From a checkpoint of a small mixture-of-experts model trained on Wikipedia: 352 SwiGLU neurons an expert, 441M tokens.
Below are experts of layer 6 (counted from 0) of a mixture-of-experts language model. Rows are named router (the router's row for the expert), gate (a neuron's input weights, with its number), up (a neuron's input weights, with its number), down (a neuron's output weights, with its number) and show model dimensions 320-399. Each number is 128 + 24 x the weight over its row's rms, rounded and kept within 0 to 255. Numbers have three digits each.
Before each expert's rows: a language model's description of what the expert responds to. This comes from a sample of Wikipedia text that the model never trained on.

# expert 1
It responds to: Short word pieces inside proper names and institution words, e.g. Pro-st-ějov, Aut-ost-rada, New York, Pacific, League, Cup, Corp.
router:152118131098117094112183148125135137176134165084124105152117152094110123120123115130104105123174097137114097162113155162125163130104113100086127176119119113143115173132132101112137132164153136111153149158117148115094130132152149144099165126
gate0:114131107120135147113160133167115155122144097099166133149136088117165091109164131149147111114151164093104156105106148099138108114063096172127143130144141145135110100154118137089151093156090124101109123152132105118127118142152116127146127075
up0:115157137147144099092150093095112128139140176117106122156138108138142140134163123145129126147111177111139117102129145117088122167110140103106109091117114154095124135158167153117115121148107144144114143119139122104125126097129117116123111189
down0:125096134102127144098093106143085131120140149124139145153126174145139144095119187140112150182145125134150083126136127089171114114093069134118110112113125114132094101104093112144115117133121153101121151134100126128131144127133105147147143114
gate1:122113117116114130100115147068147152121140116097095161107120121148135097086164106094126110162166113137200135101118119154128165099161163121130097154075123180120098132097117123139084166155133139105123116136085135147160123156133108152146077108
up1:093153131119165124126145124087113161148154112151100109119125133163091114103131130127157144131120139132113140113138144086133120130086137178134123107136057176142124106138110134142100132089106132123137127121113125144084122136119087158116180101
down1:098093143143100121147117118147147100104157119101110083122125125149169115126146147124112131109068145133138129137120127107128168119094132114117126133175141140088104128107117153154149118118134061133086105132155136149068156098119115127145125182
gate2:153134160109110112175107143109102094167121111105139108092137156106138153136117136153122170099172108143139164150118101100119142171093143123119130148100085151152127157130117089071090145155159167190107148136133110140092143118133148127123149136
up2:111152152139105084129120084098095117139132123144146137132137163147091125103115136131112133135101101100120152104145129126120129126132080137129146164085094121133128125174128121130141136088116108076095144126170171117121138148106124082149110137
down2:120078125113179105162111119114151158098094107122147129092131165146123078185108158089135140125105148102148136142141115124140120115125075147160141107104126136150113141178155154125149116086109084181140125167122152103089121152119144134112121108
gate3:170134116127120164134124163126122156140115164136139116133090145134074159121172134141148129144101137084152098141132113132123121144088142165096124119128129084121120118141143126195116146142145139128147132103164095162101151113139142125122126136
up3:120111088124128160136133151127124136143133146145173147120121132109146173126131142124170100170152138127140108150132114120122149146119165151067103138126133155122109158084118150157123143122139088109141158155132091123132105120128101179088127125
down3:122163119112142143106136124136118136162168113128133133142161102147162154120105084104116138153137154161172170142150109116151179123131190121132102142170147127121094152122116080133135136137147137134148141138159111122124080125106144148156106120

# expert 15
It responds to: Line breaks, auxiliaries and copulas such as was, had, has, and opening quotes or parentheses following a verb or subject, e.g. had been "clean.
router:134106123123112165124171122146082122127149126108172127137153135086127118089199117158100080102134125170104118136122128108126102138111118125120106173126092185085094128114138114134183175129165135126127129140124135116115123180191171149140112144
gate0:105142162163187076115175120116126147097124087116122174136169115122146126137154113068090143091118106146113144179154110106172126077100106141089121125154116135118145136158168118122140125155122162139170126120152126148141132133138121123118143098
up0:142139111109133123159126145102117152090150152123123098131135169085140170153142153139127112144137163089101083137124127160105174126141124154162086160124094190172125085139131146109117120127115122094162117176102132126098146156086154181162132099
down0:141146159151146147095106124119117145141153087122155152130118149153069148102130152144107132131093132138120132146118132105190097130140164139090138115097094098094083161123075129105093111125129121099176146184115176145094144128115184132153156114
gate1:132081128153107172091115129124081159135095098141084128106136126136146143100117066128106105139133135102116128156129118134104137085118112106125105113105114126131095105150109153124117138129140102124135143101088104123134131111139107148105117163
up1:111132122183177142121138137087088133165146143148141123145116150122140087124115130112129142122149097111131179099106094125140128131073137130109161114156146137125107120137121126160130142126121153140099117169145126102085179112146145132166149173
down1:153109145105157140115088150125138121170128125170133136127128102156167127108100112146104151138103102098120122160113157112148129111122128120105138148134150104130101103146126106182134117094135073141179152160115151143108117114135097125158118150
gate2:131152164093159147142119100159137123135146114116189116148149120088140167131189131128110177088169140140122141146124128094148106124155168148135114124163105123131135123123082119156167146127164138150155102134136151139145127164114165083110118130
up2:093064153160150085152130119126149166133126120163104132131144089144093098130109155104097109158100139153144131117143125114106139169153114166128149139164130109137113116148158103162144142129131121109135126133134132124119117130092091120203169120
down2:131099136117152103144157104135146151121155131137105135119155115173117142130108137117150111143126142104097175139127136137126154176111148149122181095117139090132136104172125128152124122150145137122162105117138150111113109128149167145100137146
gate3:122118155150139179124137146119155132125115152133121124113166102117125136163176104148094123100162121111122149119149068120145133176121134127103127127144120096114151141122105137131153142186170136120181097145117156195121122126157127109168107127
up3:117191123135092150153144126124152117156174183119131067083118142136149127141118144095142130140154123100117151139077171133131089136129133123142138109149123128131130150163110115138159133109122132111139092133135147095148132148126106130076132107
down3:107103125128174177138148148077149151165135139088116069130142139148132141122114147152137119106128159170140137132096154126100116150155144131132130165147141128113145136103132093112110109104111110171093139158139117143119091160106103159169091116

# expert 3
It responds to: Word endings fused with a following comma, mostly ending list items or clauses before and, which, where, e.g. California, horses, Road.
router:124105133095112138150132116149104143158150153124157091172102140134146092123136145156144134103130142162121121118142170121125121138107126128110105156091119135132075134105118157138163163124150152126126098136124131156088192143145161192131147150
gate0:162146130106102121129109153162105110141156114152086101145149124120133088157123142131087152141122151116105123138131099117124113169112117136106105156149104120147131144140113155128184105103152149097113114130111173142111108127092129108157142084
up0:146156155095115119149124150161128106162108108121104099155133098181171101149087130143160119114110140145096121124114156151145101105134121118111121145120123151137105134131113136105136132174137133163132091085129132118153097140127160113148112134
down0:179129153150067099134091115099114121137127095093114131127110135158073157120132098092115120117116166163103105104106123120116095162116177125133120116074115120130120150123123125122124157101107143067133139105169161113124112120109105119152130108
gate1:143131114117123119135128092119138120127146125119133160089104129150128146104135120113148114074119127127134110138149138126123114124083141153168096112151145154181139124125140133164168138111128113121132080114099069108160144091165106139123130115
up1:142064154164134160134132105114154159209188134181128091095143073129157135153156180144095150144119098127165134134134116120132155116114132098136089113120141136106122159088123119152138129112132119139136099120159154130104176095101136109088137107
down1:091089163133134130137121155127151123111132122112120141141152113168125160099144120121147142138096138103125114126131138173153094141122124112113157096154119101155112153168158155143170130115112140196102120110137103151134130151118144092165143097
gate2:099131138125150128159176144132134096097165148093124149118134125142145125137119120174101152111176129101119153131112152170136123112130154111164136115131100113114136134120160168134058104137132128135170106158154130116125141143116181117134156131
up2:146103143100107157144142122115097134096153077130130123099088108157109121086156128064173115091128093125127123154141161082116090123131130147128135162142137124129078077134152145119135161117117133087083194123146126152137093129111087135122142113
down2:083081127153197130113154162098086153097085096090140111159104128144107070155108175127059133137124153139154120154149124132126116160134131125134132163128156131086126093156149102111116069126142122147159176122144139162096097135135160155117139090
gate3:149095142181114146126088123148133098133100129147133115143135155132127161112167096062149164089154124121126128122132151162143147113127134123115142101128137139120127124103128131166132131108118123081199181095106138145146108118187112123119128101
up3:112125137108108169160139165118139120154118134090121097108161169121155112123159141139112113149150129126149099120097172091150137111113142124148131183136156094130122125095152123094154187138111158135103061126098136078101157134118127143109143116
down3:153134097143133122163161161110131106121146077131105148126110148167119118108134121135110084147164160145166115087071124101126074126115125137127108138117091150153123161114167122118143108089162127124133136098123119132099099156146124094189118131

# expert 8
It responds to: Articles and noun-phrase words after the, a or as, especially first, new, largest, became, as in the first overall pick.
router:107111142103123116107153145126151146133158122068120136134144136137107099124148111123170099139150160137137169135177174168121161096124132162120111162104093143136115146123150177120117120141173132121146130170154101150132189179110197128138152089
gate0:116130129160084117129157139136128130087083160123126159149134140157122088128094165111087091106134117131091096124142145105121111109105143142115141139097116170152149128151099113145136134099195118136095129103126096146124135121127105124132151109
up0:134131140133119115192108106089136125148108165191142139120141115139087163117140110153159166116125193106148087114113184124109111123153108103166154143078137160137140107088116152114151136140116127144128073107117120128155115165076130143144141079
down0:169123199081127169137114108158122147163129104117081083110119167135165150142128134121131086110141121128166090168148139132125138136095131136116149120157090102108126139154107118119107147156128102114139113125090150172134154080099127127120120122
gate1:123117157189152115134123123138129170157157096129083134132146144125112117114109101081086148119174147135130098135110105083146107128113134129107100102104143200119112173137074147114109131126142110162117132107111115109150126139108139145123098131
up1:125169134172160102145138134157113129149112112078129114107112092136140126149133103148142151150130114119133097181130138151112129138132132125132126155145146125101157146145101135116147159075132090103113149136118112120129147121159107104109151109
down1:131079151142167158119146147126130146135127108149090140121110130147121124123128128093088121132136135153184108154092146107137128159101074136121130097122167123150103121156120128162098121099139119122136107136098132113147130147124105109150176083
gate2:104145080115146110119122061125128107143138088087181106140151169119138115173075110138172138109145128138130160122108125143160136127171142123133092093112120136136157164089166111099096137118180159161132100124133136137073149124154125157149172145
up2:152121122129174103119143126139114168117141155166157132140127107138117129137158134155144148137116159106078157154138107132119142143115085125137161115152092117168134124175094126171178103127161096122117129124142098087124165085117122119184149167
down2:148124118128112125118114118088132114097114119115144111119128153158114063151104131169159155110139121169109108126110149135103168079153115128196132146114146142137144119140129121149133135127143088133147111144143134100130170119147183139151147153
gate3:152104118142130135117132107122146120139118160139151114148126170185099135140164138112162123186144118113104115117163112138111115134097156140136116069100107103166127144144155171160131128141130125164174098103103104177127112106152113109110124117
up3:121110137108136147110129151067129162124141153167137129101161140129137114111105109154119129131146109130119093175105127167112156120138136053122100122103163137131167156119145169131141128124125121093142104088149104132137132114103099104118170091
down3:110131103073138163139139141109116147101088146120140116132168122139165128150120156148112155162122147116148111113152105113115141131122155123119096154136176120135166114124123142127124154074138098123083113126185115175113116173145147147135130137

# expert 11
It responds to: Word pieces right after an initial capital at the start of names and titles, e.g. O-ra-cle, S-ally, Š-im-kus, plus Me, You, My.
router:135092129093115120096181120139077110136161117160108106116127152127135117150171092112152117111102127121124129125153141143129143105100104157097098152108115173139136138150140162135112108130079129128121121123102127119082144135141132140097155150
gate0:138153094144144127151120144127088124132143166127111132139128115117113116124154142104137148093124133130102087134107112119073075141093129130155138181142174099140118113106127096172140108156106118133130110149152138143142179122111122186087185098
up0:123172154114150123109156140124140106152094143144147116127106114110127120075085131123138136112105180120113158136102124147148115094152123114137098120123143145149114157163157142132129132159139095120134156107078105108148102141128084090114113131
down0:143139173123113138141136095147170108139125186113127120127089135141166116096147074109127135116093144168167130124124133123138108127086139137122158105134102132130108155109149101155146160129137070097169142133147157182122123105131099078100110131
gate1:118148086135133123154104180091111184118135123121133110122134117172156147106205130119102148095182125133131112166155139146127149130150126129170131115173136114130158149084116136115097115164142152107150106125131134139098085147135138116086138111
up1:133104175120144107161119155122111113176135127132106114123081139122140111095150129136108149116116085137181143117130135134148131138100106120143137089107065092129158139149080097101119130085121116142096123141147139126120151124155136098077149113
down1:136123145124148155120133140135137152113131143118115115107164151100137153124161076122094110128116111149136147158114168162095109181127148128095140068153133132122120098118107134135129150111136098124097096108121135095136137150129061101122159148
gate2:150110136122090126109127126128117122089139139097110097078115105120126170179137122112130136133168144118108082165131088112170135137155163164170159081092130121140097154135108140115155124118139111157128134151105130121107114139144139159107162134
up2:111155128125090133164080146153126113125112119134153161130095126185141077122130125109103132153115118129115149117150150075172100074122092114130170147099112120130124121147163136128148137112155134157162106171148097112116122136116111104150138149
down2:116088134130149114113074149131131093116114124169138141099102160083138128090089108108138112142116113122164147114172110135136133118158128119152095132145150099082093129169122104134102144112151143129098129138159143118135123110193164159113106106
gate3:119141125140114155138071142137096078119125131143136153123136119173184138088171088105151139089125090136105131122145103148109128166113138144133104125152138105168111058136102167153115146126118088133174082081151136156100123094125112110175081149
up3:137114161139140141094113126098132136146159129130155130128124133142155192165164163126136173153121081103126142142096171117099155103123117189121177142126147120174127073149139092121135128069134166082156064131139107143110109124114120102160174167
down3:118152113105131134101150151114097126124084136112119119115126121126156092103104147128118101111176131193107178131108104096110129115109162133124159133113137142130111151093160115115143092140134098147126103162088150139160095109079115150183131089

# expert 7
It responds to: Middle syllables of scientific, Greek-derived and foreign words, often after c, e.g. pic-n-ic, allerg-ic, collin-ear, morph, anim, mon.
router:128117153129093116107104138132113167111155100118180101101091118111120144141130158095127101092126148123159129118133157126177113132117123111178111129123119122093116169128115146082134145126129118105132105139108168151069107129174143177151121167
gate0:108146150119143116091134121108120181098132120155163058119122123113124135092090132134147101145124168114111060134136119115110136163124149125114120132153111129141120128143093131136174133104151126106132097093113150148059112129134106156162131170
up0:114099154153073137083189124129118140109124142135153120091132043123124136095093176112143122117146120095118125114137137114090103149124103169143115124096111121143122116126112135142139129152083151132149139113126119096131111147122107145145151104
down0:121101116110119133133113178121101116133115127150133081116179130163133120145142109111123126157119149162108125155107121126111140102108124113147110091104058149108117134119112071120160116160095104118159129144167148162153110102117108139149137153
gate1:112117128122129144152140160121130110101115135103126104109127136120141152091130108123146125115132151154131183151100142200118115106137120116103121123135145123110138135144101156135127107129147120154142117121120140122148110135136082113121109115
up1:146157186159146089126114153073132155112139118153103117132140120155140146084139126116111120127134094172136103131090136116162117116140112094102092143175090122090151143097117122129138131119106085114123156093149143103127125123147088094122174135
down1:176079136137100146167154158154161169127120140127096113143115128126136142116096081134131135102102111165152169149081145147095105124123082146115166105123150167109101100151094155135135118092086087136078136114142147123133124110132121090136153130
gate2:134120134133118145163131132145112125097124156130173119127113116160146147168145117115151138122172174150136138152094121101151141131128177161113124150128119106140143105130174170105175114175146149131106122133093098147141131155139098144123133103
up2:126110107128172111086135160103075116126096165126173124116098118080124108123142115149107151165133121129137151138128132093136126130116083123145082130137170150167128123134169132117105158127154127143096158096150078108135123119117094132146134101
down2:099106121130126111134155098110118154140087083089141107154121135173060105140127155092134085114114132160116174135165125117135119109126114126165091122127174110149169121150138144141169137132169141125100099152155122129071072181163149161110091158
gate3:152078098117098120158106126118121122102115111155128076137139148122105104141186115147085065152129094125163128081126123152143140128122091180133155080122117118146122132125079111185115122087126169110148123105126189143112116119163133102139110101
up3:126127120115143116165111104126158133162184125109123125117116125094143134133141121116099106128084142111131118117101150111124123094111127143129124089143136121133140201115155136147131114102105120106152149123143079114161122120093107134141116086
down3:137115114139144177083117133123145104187140131159118150118107186129125140116138139131143107142173111061129132172136133134098171115148146136126135162125155110113138131111083186151108119108140125173130135137121131137115111157088166119166149113

# expert 4
It responds to: Infinitive to after verbs and nouns, plus pronouns and relatives starting clauses, as in forced to, failure to, that, which, would, It.
router:110131125137118130149101139184107141100130138105147096147118147135149122116133090116159127125154142162153095111146154148136108156101103153132108145065124163151133170137125109116150153162150132145106117141145110107133156139140172118093184146
gate0:092140115081097101214099133166137113146100135129096149089098112124154126109158156106098120123121152110075113109126111117150137147105115168129137130138126154147127151106131158191126126127119118124121133100130101144155106092148139140117167135
up0:142140117125129119139126129117108111136104130140126110101149098127129126107146101124129119125133161094125131123141094117088094118137134139162139144127157133132120113094105152158158128149069125156152112141143145140157162156122137158142165133
down0:139175125137137148153111169108120133117130156127128134110143125164109123126119098104133169128074139150147149140160115086145096138145125129104178151150146140136138131073102147125111102143152108116162158095112165150099128113114141196111157139
gate1:141114111166108130112126133126156166153186171132143131142141186128142134133146067131158155118180130158153145156098120146122139088142119138133119111144110148106135089120097123132146114137098067122126173091120178112149137120166071128156098133
up1:150117137191075094116102093134154164154148107145125123123158104103087106119113130138112140145135139139150160091109147108118134119115174119140134143132092147109132148079141095138128176132117140066131150117144101134113126124124094107116168130
down1:144152120153136139106113128175119137150097099156115137122151121135091155144094098122136127122095117163145163130126141156103136116123146114145121105115136145122132134136093095140129129107139100125132098126069112144146116115143123139126148051
gate2:124110134076115111164104108115126125150141112099123167130131151147148113143122129130179159110156156081137146171139100111146142100169125104103119128146125061170127127133111088156115096167153132098118107125102119126108106107138163129096140152
up2:056115122157124131149132120167081149151085136138103111132118119125117116119167132138142151116105129110084161114142089061146089087090071125168142151132122109142127108117145141155171158135142116131123130155128127089139143119156106114133127103
down2:118143100144113150145126149122168136106125095126130135168126079131111144180137150126122082138120087114151102127109100188058127122165158104156121134130153121130121142155147118109139128152116127145133127112098121132144141152160161175130120118
gate3:120143116114140116118125138146126099146101170132130111140144132135093131111175148133116130143144105120110099165118148128091134121162111094104146155097118079106096113106136136148110164119102091127166083127136144145127146101152117102109085126
up3:125135093104143146096147122122130123151138178170162128111127123173129124115162144107135100139117102136126122097145106149175127096142073118094158122137116125135137123139072098114140134083119067118132134143111161136116126112182118115145136114
down3:161125141115193151140177126120123108136157154137105083140102097136185153120153136104138081137153103169156152150153145149096133154118151140135137165136133104140152146108125087128108116106135105121154085103134141137137085152124141116188117102

# expert 10
It responds to: Nationality, profession and birth words opening biographies and death lists, such as (born, politician, footballer, violinist and composer.
router:097119110106143107094174095181110098114135159126173117177117143130161173137127122114128112095118114168113086122149134157153089116066110128137095155129121135111127127144147149145140135129111157098155118121143134164101165126136145147142137146
gate0:139140139139150110133078121176098160125131137146101110100159156150133071139122149103122137129185144099098124143140135121131122136123097149127103136153152132102140157125134094114106067126158080119148138125153158146095156141151125092150169128
up0:151116114105162097105130144124072114129104125133108140124130091079162146147132139106147142101100160118158142069080142124114136078145126145112141140120079145149133095149134128147147105107138099135109129109127099149174139134127138164158139126
down0:071122128112131113132122143168137086147120100102128100129142167116179169150118124094108143059106140162112155102139130109142131105136108120083071131132120160097119140094093118123144160126103107103168061128170155159122134074127116147156118161
gate1:138087152105121141137111132100079131083159174116104134142131106139144123159168134128110166138145168143139167153112082115126157086149114138136117126099113115138139121132067140067121126125150087147157120085118098131099135152119149122110148097
up1:144124142115115151126147185112137138117158126164135082127136185111175091139131110141149143169093139098136160113125163118103126156163092102132174120134111122093102121164109131123130132099143094135098101147161080143123116100142129114135120107
down1:177130130100012127125137167084104150155161100130105098088098109165112151069113065178161155139129108120069110122128147143110136134133092118145161088101142115142102107114160102124108159118154145167148124122111109150134151170142093126134126128
gate2:134123130079167120161137120164109122126156119161146096144183123080150146169136144149151122096145120118175106135134128100120128149160166151156121074159097136164159102116132113157125149119096133086102138144130155125093123139180105139119092155
up2:114072110153120124092120125113131153107096114132121122132138163156114143098140182139105129175130130130176139167136095135098103114131144109132157165147119129164120132158176123147152161095176107109116156161171079102151140090160110147137103105
down2:111055113115126112131151143162089102131106097133116101162109124137133116159119136118126189071125122141097096131139063180179165126136093105117102115155161136129116088159112131143095140142135131130154118122121141147156139139154144129087126096
gate3:144179159102129126102134104147154134134088142152119125138151143142140107170132123138101136114101116094152109151100098122109099160133142103123115100131122143131155118150147099125102090109122150149159134133133163139098132095097147125109071131
up3:130126101106148107130086123106122133129135153122120176105108146163143166142124161115135127126117163104164087123172186124133148126111129120139143142147109121145145145131116145083100132128105100091145136127103136113124074143118147133132141087
down3:138129130139149149104135159162159137156114123114119175107128126095092109140130106130149093106120104143187130110141118114149152127126145139101129082138099126139092115117139137151180134116138134182096158136138125149100130103102135117134150130

# expert 0
It responds to: Pipe separators, digits, percentages and units inside wiki tables and ISBNs, such as | after scores, -6 in ISBNs, km^{2}).
router:130077121097136157105152157151127153127161124088153133168125136106140124097148081126120128113153119175144116097174142122148114130132143152126117157106128140120081153136151159150160143143135143122145111106123088177125158147144171123104132147
gate0:129124095153113137148161139139131099102157126122129149112071142133126112149104103098134160117136159129105163153111120123169155160099128128150111144117166143154120134117114128143154120095147088136159088113151155159147143142135101094126152100
up0:139209168112110102138136116133156088139128164141178119123169118121119140129087147115135120143169129145112150134105093158139148108186138101156089159032148166104116132123147170123136127130130117143124093131136157118121138135110130151117125137
down0:124144144187148166117136124100081129138080125178146192099132122156135138163117143144142122125106173116130142140121106099160142113135114108159108124106087097116110106110182127107131147117121137143180103137168127101133127090147156150168162117
gate1:109120146142122112128124131109144125110143145124116109124157137146151106111130149136095116107156122127144160118114141154070118133103123156113156129153116150156103100151112152140121125121086116149151113090115104121163116115132131141136122133
up1:133132138223145131139101158123124154142145141123091139123090131181116093149078106152152119109125101073153137167104147127096157118098072124167161159109163156128127138129125160128185131090133117079124189177129147124136139121116133120120145131
down1:170063134136121159158114165120096114155120102154090130152113088150124111132112140087112105093123129128140149133134135130121134116190108129115098090126137160130131151155122102147093139044093145127109099141104118159116135142125101097115148127
gate2:132197133140138091179114166142115139172113106072159150137128101106129135100132136084150131137139149130145162112154155140117143068162154127194157107101141141149141151157124091115114132102184157154125114120105115156113129111127148128103098120
up2:158096128159180103100126143101086157117094115167081127116133129112149134152107154122127130145136152100097129106121155134133111112143141127165077165181083126159144114134147170140141175153166100091084133113145092114144121142125146108099153099
down2:125067127166148145134135170105161150084134100149129164105121117165131130152123154084130129161092097123120114135096097121117150138137115140126101096131130128085128096142180107134125194072145176154151118127186118166133125118146121131099131097
gate3:139114121100121180114167120163061127129128134162182134103161130148109139111132114141109117128124142097087128121120062138085107168104138138125131152110127127137100142122114121141139132101099109074149123102118114168140144162150110097134127095
up3:142111122100107150139107151111133161125109132135155140081139161132121147118144134121125138139102130107135126160132142101129153089135097152064142115118127177134134104122153166093138131162127119144142120118078131110127166140162100119162156159
down3:133120130085147142147151135123103116137116122152135133094146106117126110141097096105112091125159137143131132161155139150094184124065119129142122127135118120184109122119151162102152112120149141122096109129118143126089134118135199128169115085

# expert 12
It responds to: Conjunctions and connectives after commas joining clauses in expository prose, such as and, or, but, while, although, than, such as.
router:085104110119104128132125115128095138124144106133145107162118152138133139165164149139114109113139146133133121185118097136108143146139120127135108135141134136110127138175125155153172084134109166100110122126147111102149164123210162154117155185
gate0:082141157173137115169126124148117134106105131153093114096099126080130112115148129094156128113126149118091133107087120132136111151141131169129146103114129130157151184161126160137112108120122117158091148138138143149095142135127113138133131131
up0:152131130122141130091108157100151144156106122160109118133156134146098141089104114111144168156127176092138080104162148202125113125128121101189146142140154157104130078123144119137147130159118105130132161111110112117103138122118112134117131127
down0:127149154124119156091133153124098147126110125121140097129114157080139181106112130099112106164124126090105083128131129107148124106105142148108119117118128113110128096158097110135140147105130116171158147125140122186077153079112120148130124118
gate1:121123122082121104092113127101133144161158088141093153134143141124103117113141100108129124113143167117142135153133143086141121053158118109155172093088123180109066118142128140145076135157159133150111084134104097145147136118135117130138131137
up1:088160148133130119141115129133114097137132108142144145133132138115128142134095148137121146133157130172113126126094126128135152106119188107126141138125178108091140157128135102152174127111147139115082091116104106102130160121142091089118138117
down1:096111136106082125152138114108134173132130099107068101171139125118091147119110122161122129119115119157142145124124165133125134118134098105089131153118126115149109113148148122190139149128114104109109135138128147154072103144118103138105099168
gate2:130107098098150122175126141143073132092132081089135161153134154115159146154144088061108125117139169128134109146146113131141167118140182097133092114126148149173117098130138136133097127134142137131123106126123119128105125146160159109135158154
up2:090129093148083125132101126109149117094106121168148101167129155064105141114120092133100092125126128121142147142162062095103133097149113088124103184169139102137141151114149106153138115105111128160132129133138085150122137119113124133121100122
down2:123112123100144143121145150146178113122130124136124121123105139166095108127109135121131136136126136138140140095119099166110138137146104091122121133130152098104125143139138147120127148177153127130145126102187115173109100119148135173163130144
gate3:136079116118091149115145149137102135122098164142143154134163118123139155145120179103138078112108136134095111128138104147113137143141106134165120079119097054125118149115125141165143116165117116112151127084112105154119113084113145112154108130
up3:170131115110135131131123106147177130132108121174095140129125120194117140129129120120110146115166108126107144146101110095157173116110144163138098149141118117166147151144144144118126126100102077117115089116097107121159139083128129123149134111
down3:129154137126132103122085113139107122131124112112143122136139137156157128112116133063186120120094116148146111158147096123129115097123171137078148147169105094129143141091121178106137136147159111109102129166130175118136138124097145149184116129

# expert 5
It responds to: Short consonant-heavy pieces inside rarer words and foreign names, e.g. overw-hel-ming, Ridh-w-an, Cl-av-ius, down-hill, sw, reck, plus CJK and Hebrew bytes.
router:104103111096128113163144128148115147137146146145100107129077115097103121134172086162132130133190127134173132119100106131113147114129158149119094152118097141150114142098100135130112127117140126095137124145142175122124109158124113154100121131
gate0:122117142098119113165171099053116152124157130135130136116145167147130081154121135116112134117123146135101113175155107093102121180080111132119146152169173159138117105149096183116127120143140103158127147152109151094144136147137064133123122109
up0:112116120174086120112147119129115101112146127114123131093124097123157101087131105147096148120121135125120100108120100084095091122147096084096091134106147201171106129125112149095206162161149120111121119099135136119135119125096123138112146119
down0:178120156160116134167130145115129103143129115108117127120136158124119150123118106120146147136134120142085108119158130090124118109146076130142091075132134134103157115111123134122111117168126108131177136108140151143072151081117102148080130123
gate1:099095142148151161101107096137156147139130118150120127175139156158154099113175156108101135132160199141174189115128090174161107101151107128129104136130177106145099134155095165126130106171093070121147115097132129120141136134160111123105139123
up1:140105147164086091156103183118109123143143163129102099131153063110126116135120117149104121156151096136144154103181115140145125148128130103121129122154079112125130165121133103137109119101117087135121116106124154142119134100187106150110117110
down1:104136129130116140116148164106161199161139137132115126132145117142149113136140121115115132130083130153151144133174117160138166173125118121186135118154163147130151130156121145107147129094147153119120114159105111155156117102111145122142143107
gate2:142109147136099089160103127177082092111135109126199111098124107086155156157125157120176149125116151155112116111090109105158149151194173126112110115116131138148168113158115149138069171141159138157090112088105159125108118113080134130163123144
up2:099079075115131123126109173117094110117120169164140151120085148164130140088191106144163156166115128103122105113127155094149105120120110106117137187122135118142136167120110155141110112147159108104110098111166150086134153134135098130092112150
down2:120092134136103127139100098096124136094111086112134080147120179158126101164124095131122135164136113149127146087124146126121128103159131122128154114171142110124115125205147141145126111100137113136133131113123154101143122085093141188112112100
gate3:146133191111093137160143116139104096117137108153117100111136153137103160163152164120078159107139143143165104178133116140152096130120138162124101111102132110131117084123123135165095155104105124120176084168131160105122103119120089102134125135
up3:148157135092107141130097117144149128139107133120127134106118121100192137130129141158128157157138086133143093159103137172155118116143091115138101151105116105124118134105175190080173132100134082141080078151135128148148129125166142190122134116
down3:160153123120151162110167136108158156160092136081135118132117130124165131138162148130110117124147128134148160099114157117113154171097153157102098179139122101152136147116142113137130082096133086156134098121138108138132114105098186146134165126

# expert 9
It responds to: Pipe separators opening rows in election, sports and results tables, plus numbered headings, colons and section markers, e.g. | Party | Candidate.
router:089135106111150117122147133151124123151176151076161147137128161154147119112144090165101089091124108162127118171158132100097125087118102140083131131096114124110100140156132154136145142140103153088151083097115131135093164155123112139081133099
gate0:114102180126153141132173142123112104127160138110140134116059170126134125166164147198137133121123111096113095122132142109110122157161141119138116132128146127130138132156111139144113089149089129163132130178135108146144113145155129101160155160
up0:104143124168118084113134169063137097115060092145137166113097098122094147099145109137093136120135179106106143083126138140115148123159135134149122125087156152137107060123084174162123159148129140120082112112156126135152195142134097164155102144
down0:131125195088110114089177125128147085153124100161115110125111122105162148128106130147170154130068128204145120153131144105138110107075129128113084100167140103105158132151135120146139148116092122134134102156113133120103143092161128092165134141
gate1:104114077136131096126132119144114154135116124143081161137114161118158123147122132117116102121166135149143159116116136163128204131166102122175126107118129113139132135142123132132126153132118111152146122138126132151152131149137158110117086098
up1:122123165136135131118119151154159131163161143124104107120142119158130119128126111161136128151133087120136170110105140127141168134091104124100180080100100126133115100121186107122165156152162115125106170110080135121104155109176107106137143177
down1:132102130187061155081149147113125125170134104146124129136136090108124137148125158107094184148133105092175190151092140124137119137128117123094132134110113134178095149118127077082153128094153106122087134095101166134147129131125085122152134121
gate2:154168118104124136225158146142137088131122078116152111123151152130126139119113116140127115153183167135120126164139167165138155085159140121131074115143138113126129142151148127152126103127135130122114129129106099152144124143084106141144140124
up2:145105091113133104101133161140133135143114109113156123086132117153131110111131123136130112130082102154150107101116147113122122085119062113147122142154147164125127088157176157140147109083178103105109149116094098079115123163127111150140126113
down2:116097096078113130190130101138156107119125140120100145164122107173144130146116100130115174183103105117143096146113071154122187132136138110160129113187114104132134127125157119103142174128168158126172089149158117164128127154146172103109160131
gate3:177148089162143161121134092119122134149112153133151103150117126114091155104142131123145126117141161156108089137135157119107107110132136107129097133131164125150140062142132144155108108132117126096138124138097134182103162120136074128095112109
up3:166109141105137162120123097104120120092099152175136100134151155165156126097117122082134093114150110131137139143116140135126138098127123114067128125118132129122196123108155131158126123142109116127130072145153098143151147125132129093143120136
down3:128133123130138145201128142117162136132102113125102131138141110124135089136124119103094154175134149139077114109174139105096149133135177114142148127120110125172107101132169149141121138124126093155125134131151119118120111083115113095136099123